python train.py --hidden_act="gelu" --tie_word_embeddings=false --learning_rate=0.00553
Below are experts of layer 11 (counted from 0) of a mixture-of-experts language model. Rows are named router (the router's row for the expert), down (a neuron's output weights, with its number) and show model dimensions 0-255. Each number is 500 + 25 x the weight over its row's rms, rounded and kept within 0 to 999. Numbers have three digits each.
After each expert's rows: a language model's description of what the expert responds to. This comes from a sample of Wikipedia text that the model never trained on.

# expert 27
router:491489503517546507510510487469498492467482473481494526546465512520507503471505494482492503474541503462495554518520501474459496480478485469523524503470486458502489491517493476461508490505512468520521556540500470499544492473486469515465509527468438493513529467536501547534459514551503533481525481528505496480462506466530485509491500485542496481483545510470480481476471471471526493498493477523488548567528491520519496517524474495488483486512534518517522498539437461547511470486527502468473474503514514495451480526508511551508497524468510457508508517535513507491498490457468520470532506443482453469513530567499505515476505503502499521522512518498520522507464475545517510473514512498478524506559498505529482484478491486517514497518506532493458507505540475486496523489469507
down0:501550511486495492451494505463504503561492519501473503465490529502513538488474475526497525494515501541508518496467569503540479471486473495523493526503488463503431523524474537477505489511512491542497464482501500509527551517490516479508469465479546527510506503547512523516517511487503515495508538445544542485539520465509532471505513559473529506472531478485543484490503482508476513531527490499517501481560503488535476487536541500482507539481538467522487493492471489520495527493505479527508528511502492483514476469520490490535542539489499498449501470516515498496488480504475514515524475480505520468508506467479494454520509503561502477500499504499460542471491461499497515457480526510494505514494486499543543505525484466477436529507523522484492498466486496498529513452560496
What it handles: Sports reporting: score dashes like 9–4, year ranges, statistics in tables, and words like season, scored, won, Cup, League.

# expert 12
router:469513496533534532469511502470488475453485517508525514535474542500500473456550516511487496502535511473498513493450500506506469492493492458515521491486476491507501526498446462459565472511508485494511497532498508502517531526480510499485512482501488479520532495523477502503499545500472512451548524524506484487459529471547501496499512480490501457438490489463444537500494475513525496476499456522468495520537476536492496522525483472455494539480455470509494468513484462523495472473499535491489488454548540507503485490461521544477501517493494472494508522529497510488474499478474522475530512465507465474494476510478506509492505483517457514512471528459505505526470491532545509465581534443485497489543505510475478462461523509472465499500484489520486488501527459514508515487512508
down0:506529522489527469512511511484506479494468522509494511486524513500521501514498443506503488500524520557519523489517497499503519507502455493478532498501542539534476472553520504506497525559446439508478501490475520496526558478455504532468521478504525500474536488539462515510519484487492497500490511529515438547517505485487464456485551513527480471528487506520488501481476504516450495499465513484500461564527531468488513511509493508456489546544524495505527479495499464466516475480515493528503477499489484498457498503480488452474488497477512489469517463493517491529431438530519482503505511502504497506457509536481484478473459497500503475514485434527543456535533510491482478518494523477527487498485474453480500491476517501488513469497512530517497536481461527471485488510498528
What it handles: Colour and size words in species descriptions (grey, white, mm), word pieces in technical prose, single capitals, and LaTeX symbols like \, {.

# expert 14
router:455495537521514504495500505503480509448507476515518540532496511515512523496501490484505518470538441452535532574484508451470493491518530503480510474477481492475468572470464475498516502515514528528503511525499491539511510480496531472491487530488522529490525494508471523530495488511513502435529476510505506479487510494517490531476527520548508509515466507478472517498467499505509487515498460511472526504529474490512450482507502475461491509501458473518480455500501510534503484519526543469468515503497501497510501475518542507499531498499504472507510480522513463482461537463513505448523497457525454510496485499495522542484467450559452548508492513499537571541476504518495503463520527485490491471514517498438485486479487480476501487516516481489508522477494492462535521475507552
down0:503461487520492478476515486501506518469473518515484451516453502507476451495476460463497504476478511519493471503530546474550484518510505510507517499509511514534531491479534514523465466479513549476518479483510455524526522495525532479525515554542526469471520487517526508474459481509516488453463518494486471500501540485477468504471524484476485530540513470469542521508485470531475457482485488474501551476492530460510466506521521491520557484546497509461507488482516497526500502513488514467550509515527550507540484528528534522475512510508497476488519498457476476479469538519491507528498487504525547476509500505495529460504520498492504536488513481491518504504533530540506502516519509478490484461553493511518497474478475513528554534529480541496516452493468557456524500481511489
What it handles: Bytes of Chinese, Japanese, Thai and Arabic script, plus pieces of romanized Asian names like Sumiyoshi, Weihai, Zhiyuan.

# expert 16
router:462508533501492509471506493504482515507500531504509538524469525509493537469533500530502523456539475503521534516510521486529477481499537469539484499494478495449482499490494483495536513501540547555500524498508497519557492474474514562465471515470492531521550509509503542526517492512501531500540483480534558459447545456516493495451527523509508507493489479506473491469473471517499506451500489486457504532548493484494482500538501475451484485502480554482493468550482470508500482531508497457494478463510506526472494498453503506468466532488478494469531517493529511506451496509496528453483468475527499487469482500463484501487498493514487535495498530513537521514504492535524552494508502481531505510517538520508481454463496508470507531515511504518500498462544483499509532474478540
down0:469477511521490530548527509503444529516500478513491471508525461489480488488505480496548502506471530425516494490561478476493487522497484520486522466523518509498498491520505532477513524493489489465476454486534488476506463502526497475509524505499548492484504496467481520481506489505523520559529457518488494553539500488506535515511493491497506476508439456486499523500514495525497481521490472481488488486507511558497500517514489482539455537499535471505517546534546524562496447477473429474497508500516493544514491499512511488504503481450493479507518452501467488462480517547502514516481515534525507486485526489451478487505514497530530492507523489508463482529510490492496497540488474486498483490471476472476509516459528568504469492506518519456479494501451537487470504473481461
What it handles: Sentence-final periods, closing quotes, paragraph breaks and last word pieces before a full stop, such as network., election., However.

# expert 10
router:494489518491513500469479528492489482486528480481497522496492494515526518477498478517465543483520489466542498538459496473481477479521495521498492530483490457510441517545489471497529531502539504539481516515456505490501532488496519521492500527474488517553564481503474541528502466502475524493505526489538511506460539482502482486508517493506490506462495505524477493476485517503528492491501487510483547548530523527517498503516469483465460529457517491504477484551475494524554476514532505475500479452484489488481488471499485493471519525459504484472475525542501452491448490500481483485489466452555501466467496542472534559489506489478521548509477541495507514502483467524497510523488520485518519502517490500454479478474528490478535583500505513491495513507491518505574523465495534
down0:493503495549465510504517517471527500456485483483509514478503506491535490449509489509475519440517494470531457516510494479513499504509527529478550512471498514517484467514529491524538492476482494502483487485501502491532517533480477521521490490524540526546449500503535477499491504491546528472486530487508481526507514524461476462481501485558512459531493505504438522528582458527507493484474514494533521507522461435511487525493503465467517495504471501504506539454512444502510512502488511503497488493507472471475452507510493495516503507503498491498509516474477507511492513475514527472519526448508512465519464497489533572465532508516533550484469494501455520460459518483500493509517523511544532505521477493470558492541518518469498474513515528504500488497477508536552472492478475
What it handles: Opening pieces of verbs after a subject or auxiliary, completed by -ed/-ing/-s, such as reve, consist, becom, provid, occur.

# expert 0
router:483473486547510530494460550456481471475470528510540544538498552489493503477506472488447548498498489460533494533475518461478440467497526480524527498514483478484469501536507473512527509469537505527501523499492492480538492503468510505472506505483491531547541464480490495551498505518498531514510470523546509484457514475510488479491513533465533500491486477472490498494514472496477512467499505507500513502551486534505445491505482484503468501477472514534484493558489456499514469506511529475474495449521534521488505522509502515479518547493460503470535559527481468461449485491516515491525482464522491501476536516475512523497476494481493491524525494502475524498464495500485512526502530489473540473499507513534449493491484466438464503510508515501503495461504487495533525443498518
down0:519532529525537512502515501479500483537490517474528486483505530519508529494475520447491510512484494463489480490475493513515509489496495484497470475499535473520534510541430483496501513491519474505531485482475489474428542480495458508472512514471511497513511481475500443524489508500439493527498484448453547493482536516510466497540495482459553548486512491512512517451470505462502490513478492462494519464472508452512519534516551502536545521468480523456466476517515469495505504501488500471499504482500474469512508492502473529520487476477517496482493508502510501518523517515474492516473496530494535458509542478445483526508491447472497483469498458480510499515523503495466503514467487533467443497472469519515500516450492557488532485539458500546521527497508482492499492457482500
What it handles: Opening pieces of multi-piece English words, often Latin prefixes, as in Con(trol), v(essels), pro(of), Sim(ulation), fac(ility).

# expert 7
router:482501522509515515480525498493510508495481486510498540577445491521524531526512496530514500492477511490518527513459521483514482497517512500521534490472464475480477524482479485499489480458516511524505503522490520521549518478475538487472496538461481535512525511518500511560523521513513506478485495505512520494486517520489510444485536534516508490492513526474504519493509473462498484465505452511462546490509474475532523517543470479470487524501484484511485482507444520520483476480522476458475491492493515515474460482437537520481502502495497475437528492516547459505456545475493542474484469473503490477466491535479536529486472474501487515529489550463507508515512487533531521483518515490481528546529506549471480488529513481482521508519489492501457550513472451498537518472478559
down0:500499529477497508491508522509483490518486476509485539550495491493505485555542487487517524500514490518498506509509549510496515443487544517541474464523520521473474517489490537485534492477509479499512501506538488509515487459477503489501462485479494533515454494529461537485518500516529482502490461535500486444534490489468514475462503520465460537485479486456468491511505455532506502451465516514474545470483502490466530478564504516492554492517514487524526496519517558480488482467489502474468525543488533487523468505514501500526488514501470548524539559518497473523465554505526497487529466515512513480514487489490493512553535541528453491488470523504529535508503492492537554472467482527523481522501500486511474523466491529499494506496533520522512476455511509492531522541489477
What it handles: Function words, list dashes and table bars just before a proper name, such as University of, San, St, Sir, Mc.

# expert 25
router:466447504568535495492528533469499455517496484510487511527490525529512505469496483511495533518494452477524526488447501452479497480453502469520501492466514464477495517513476499451490464449520515497533507543490501535536474482491533495489454520502475529514512452510499499535457523562499531494493451539506541476450516487531488479474521536516511499492520426485463493493493463472492481514495498494459505516530509511510468526527494467454470491492462506511481499544467504495471492492539528460489511469526535515481476499478492509462490497478479484488522515494535489486496485516470505488506484482520502481511457517457468535489476474514482534549484503506511507498450492493509495471493518515488535469517532532518501489497502460462471533520497503485477501463541458477516501497522516
down0:511484503488480527516539505501517484495464518498529510463533446539476550465492510512526471499539508533519494491491470529505503563518490506516523491478468547519529470523500474518500517517533515510491456514499548488525507503505487499525543475544497481508545495491545495470500459534522491451497475553499479474509497494464494519540500482508499523517448551474462580517528520494462511499514537505477486500473526529487509504516483503485505481490533517516527516490461469500481495511470504500485477549487519485514481489529497482538483542519497486543485500514496542501503479520495504529479502455530508514506526509476495541476484497474514464563475561503503489490493559530486486483511484511513460486499474513484536529579486547490494457504502466491476501527492490500519467486490491
What it handles: Words in titles of films, shows, awards and works, plus section headings, such as Best, Film, Television, Animation Kobe.

# expert 26
router:480455470505555529485488573477442504485524476501500538530482501558518526450486513512495517478505467480515527501476527477514486467500491478520492494509466490477521518477490485459528495516520487512535487529510479506535542511457499525439520518500518538508534515507489539530504496495461521503537469516507497493454510476506487504473526515507468510499504470434469486486511478469485531495497510496469496511485496515541472501507493528514504544481512526528464491525518478537496448481552503483445516477522546532488485485468484500463497510474528469482492544514511486519501540485500512504535516487521510460479476500443476503470500503525490509518484485489528505515467463530474525507493500542482511470522483548444484453495444481480518495503487499482483541477527503494493547506492538
down0:513506457542479510544517464512538517472515545502525468516522504470419508455522511496504486500548484488506450491492476479532469526483529536503511508489491479495463485495525532539500456507456499460496458558511462523508503455537495482541543525472459521516510529506492515517485481505518497512500503526503521481488505486484461494500545472517533518505522472487525492474466482492519500500468454534469468476548541487482543501535504521474526487502477508518448508487472505485498513515538479512523510514505493449545501525493479499509475521462532491514516526508518533513465478538490506502524512520492481483500524520502423534505484485487493499464498508512473490489527500489474476525522492539484523518486502511447521520498522540511468476531518503462543503472465543498457479502515499
What it handles: Starts of office and rank words like Comm-issioner, Offic-er, Dep-uty, At-torney, Pre-sid-ent in biographies, plus capital M and V.

# expert 2
router:481464505532523560476514492496484477528480531473508525497458508523468510490495494541462556509511496465526486502476539483487480492537544505539520531494492490486442522504490486488546505482513513528511520532463508541522509488515561521484465518491475489498534464530463535492481502514468518492503488490514511509482489511491483492485503530515526485468507502478464514462527489492470455483483444520511559523498507493541499501505469478498462506507521534515486494508493498500519485463540524447482508467510477575463499509506520501494513512487545475444534497488512488473513524464503522427516475457518474489487499512516483506459449479556455499518477529502521514524485488530528524470500530476478538495536541476485505496479485460490467501502516486502490527481501505511535498455481498
down0:484498485559505482468503505532500457521495441495510499497513467489523504530440490461447539493506495522491506479554488509475517497519462465528480498487511482486536510502496488477527501544459512480486507498493502509494508506520525514515498501489538499499487520535537461527516496523574474498465489518513491502464491492435473494487498469499521459476558538499516476503485492440516494533480481494562495503435496475504461488476509512524518458501505485461485511500501558477504503536480501533520551512486450478475501509518545475473516500500529484502526510494500492510463517491501463501466483526495494502519511508452516514514465498489514477488534502490531466527517522470484511491499471476474527445467493485445539486493490555480484511473473480526524492522495508481475496524539446
What it handles: Word pieces inside European surnames and place names, often Slavic, Nordic or German, such as Bernat-z-ky, Dolenja Bre-z-ovica, ö, š, ovi.

# expert 24
router:464487523500534536478511501492499466487477478499510512505502513526481511430499489509519541519488478481504532535478508483496477495504495481521521493494496475456460538511475440487514469461524507532550530537472516507530533477498496473475502516478473552519514471524509534511477533531453538484497492525514523473480535475525480467487520481534483477486465476485494480457507461491493491459494492506470517556553502529544444546518464464500488507450469522524461490530467494516500483505534516492482482438544516531469484501464522503497541523491499464483507517518538472474443502488518501471486493493525520502511462542476526510496479474518476500502514540484504506510479474509542520484515521464494508497536529543482464468511504471456481514506485486494482495493532472487476505473510517
down0:454527496462506485503493487498552496497506498492516462454554543508522492515533485469497529506487541548514522497479473521513524513492512484500511493507504479503527498512541488517486456500515534531503432499500541523487509521508482485511527499549494516477562509531468494477452515530528542486492542499487477485474520530534502469458516509481490505512515509482519452525543457516548480503510551524522499489534484493525499505463462500504506494494531548531509489496462509474504491517510467500517469486497530479522501506533502497482505523536518523532513505506482452487486478462506462505518509427521527452513554526477516518516474480480500553489523477459482492488520511479458507519526506502471491485494549443495516512492478506514503474515532501484490473500475548557485483444495508
What it handles: Prepositions and quantifiers after a noun or verb, before an article, such as of, for, from, about, during, some, among.

# expert 19
router:449467524516542513479502525457494498465502505499500510537507493529501496461514483535443528482511458491521491512491519487498474500485501508500510526526470525530457532503451475460519517506490496500519533507524491510528512499493474506495498513483488561512540461513491507510498477535474529451459496533499481502470525503517491440447549482490537501477461476481449458450510470512501488495497480506494509540567510494533494511538446472468480515486487518578488488517502487494492449460502533492522495495508514505487515483469546512491459536511527490513499543488493485468489480467504493458482471487524469510490497526465523508463495453521491526553454524509509527478517472511513512482521504547524558502501511519503465449489515473485518495503505468501512528488486515508503525481498498
down0:519467483474483521494503510489524470508509513533533462547470493494497486444491503478448536489514535488468504572518477511469510529489550523484475482509513503509527472490473451519525462505525505466477488508530484523534510500485492527522508475516501541508515498484509480522509499472478502477481490539484509489506471497479475509480490533495515496482463496503503499545514507501492538543508506444513512476508524517466511521457524518517420501494451489467472541541497480528547523506462437431473490513499495467520548487494444494502525492524486463510534526482516515513534468504506538474514503512465496466509513487529497520467499489522548541515499480478459497484488516495503507471530489552503492502486507540473521500476457503498506503478467487499489433506499481531548499519501516
What it handles: Stem pieces of longer Latinate words before suffixes like -ation, -ate, -al, such as gener, oper, r in rates, invest.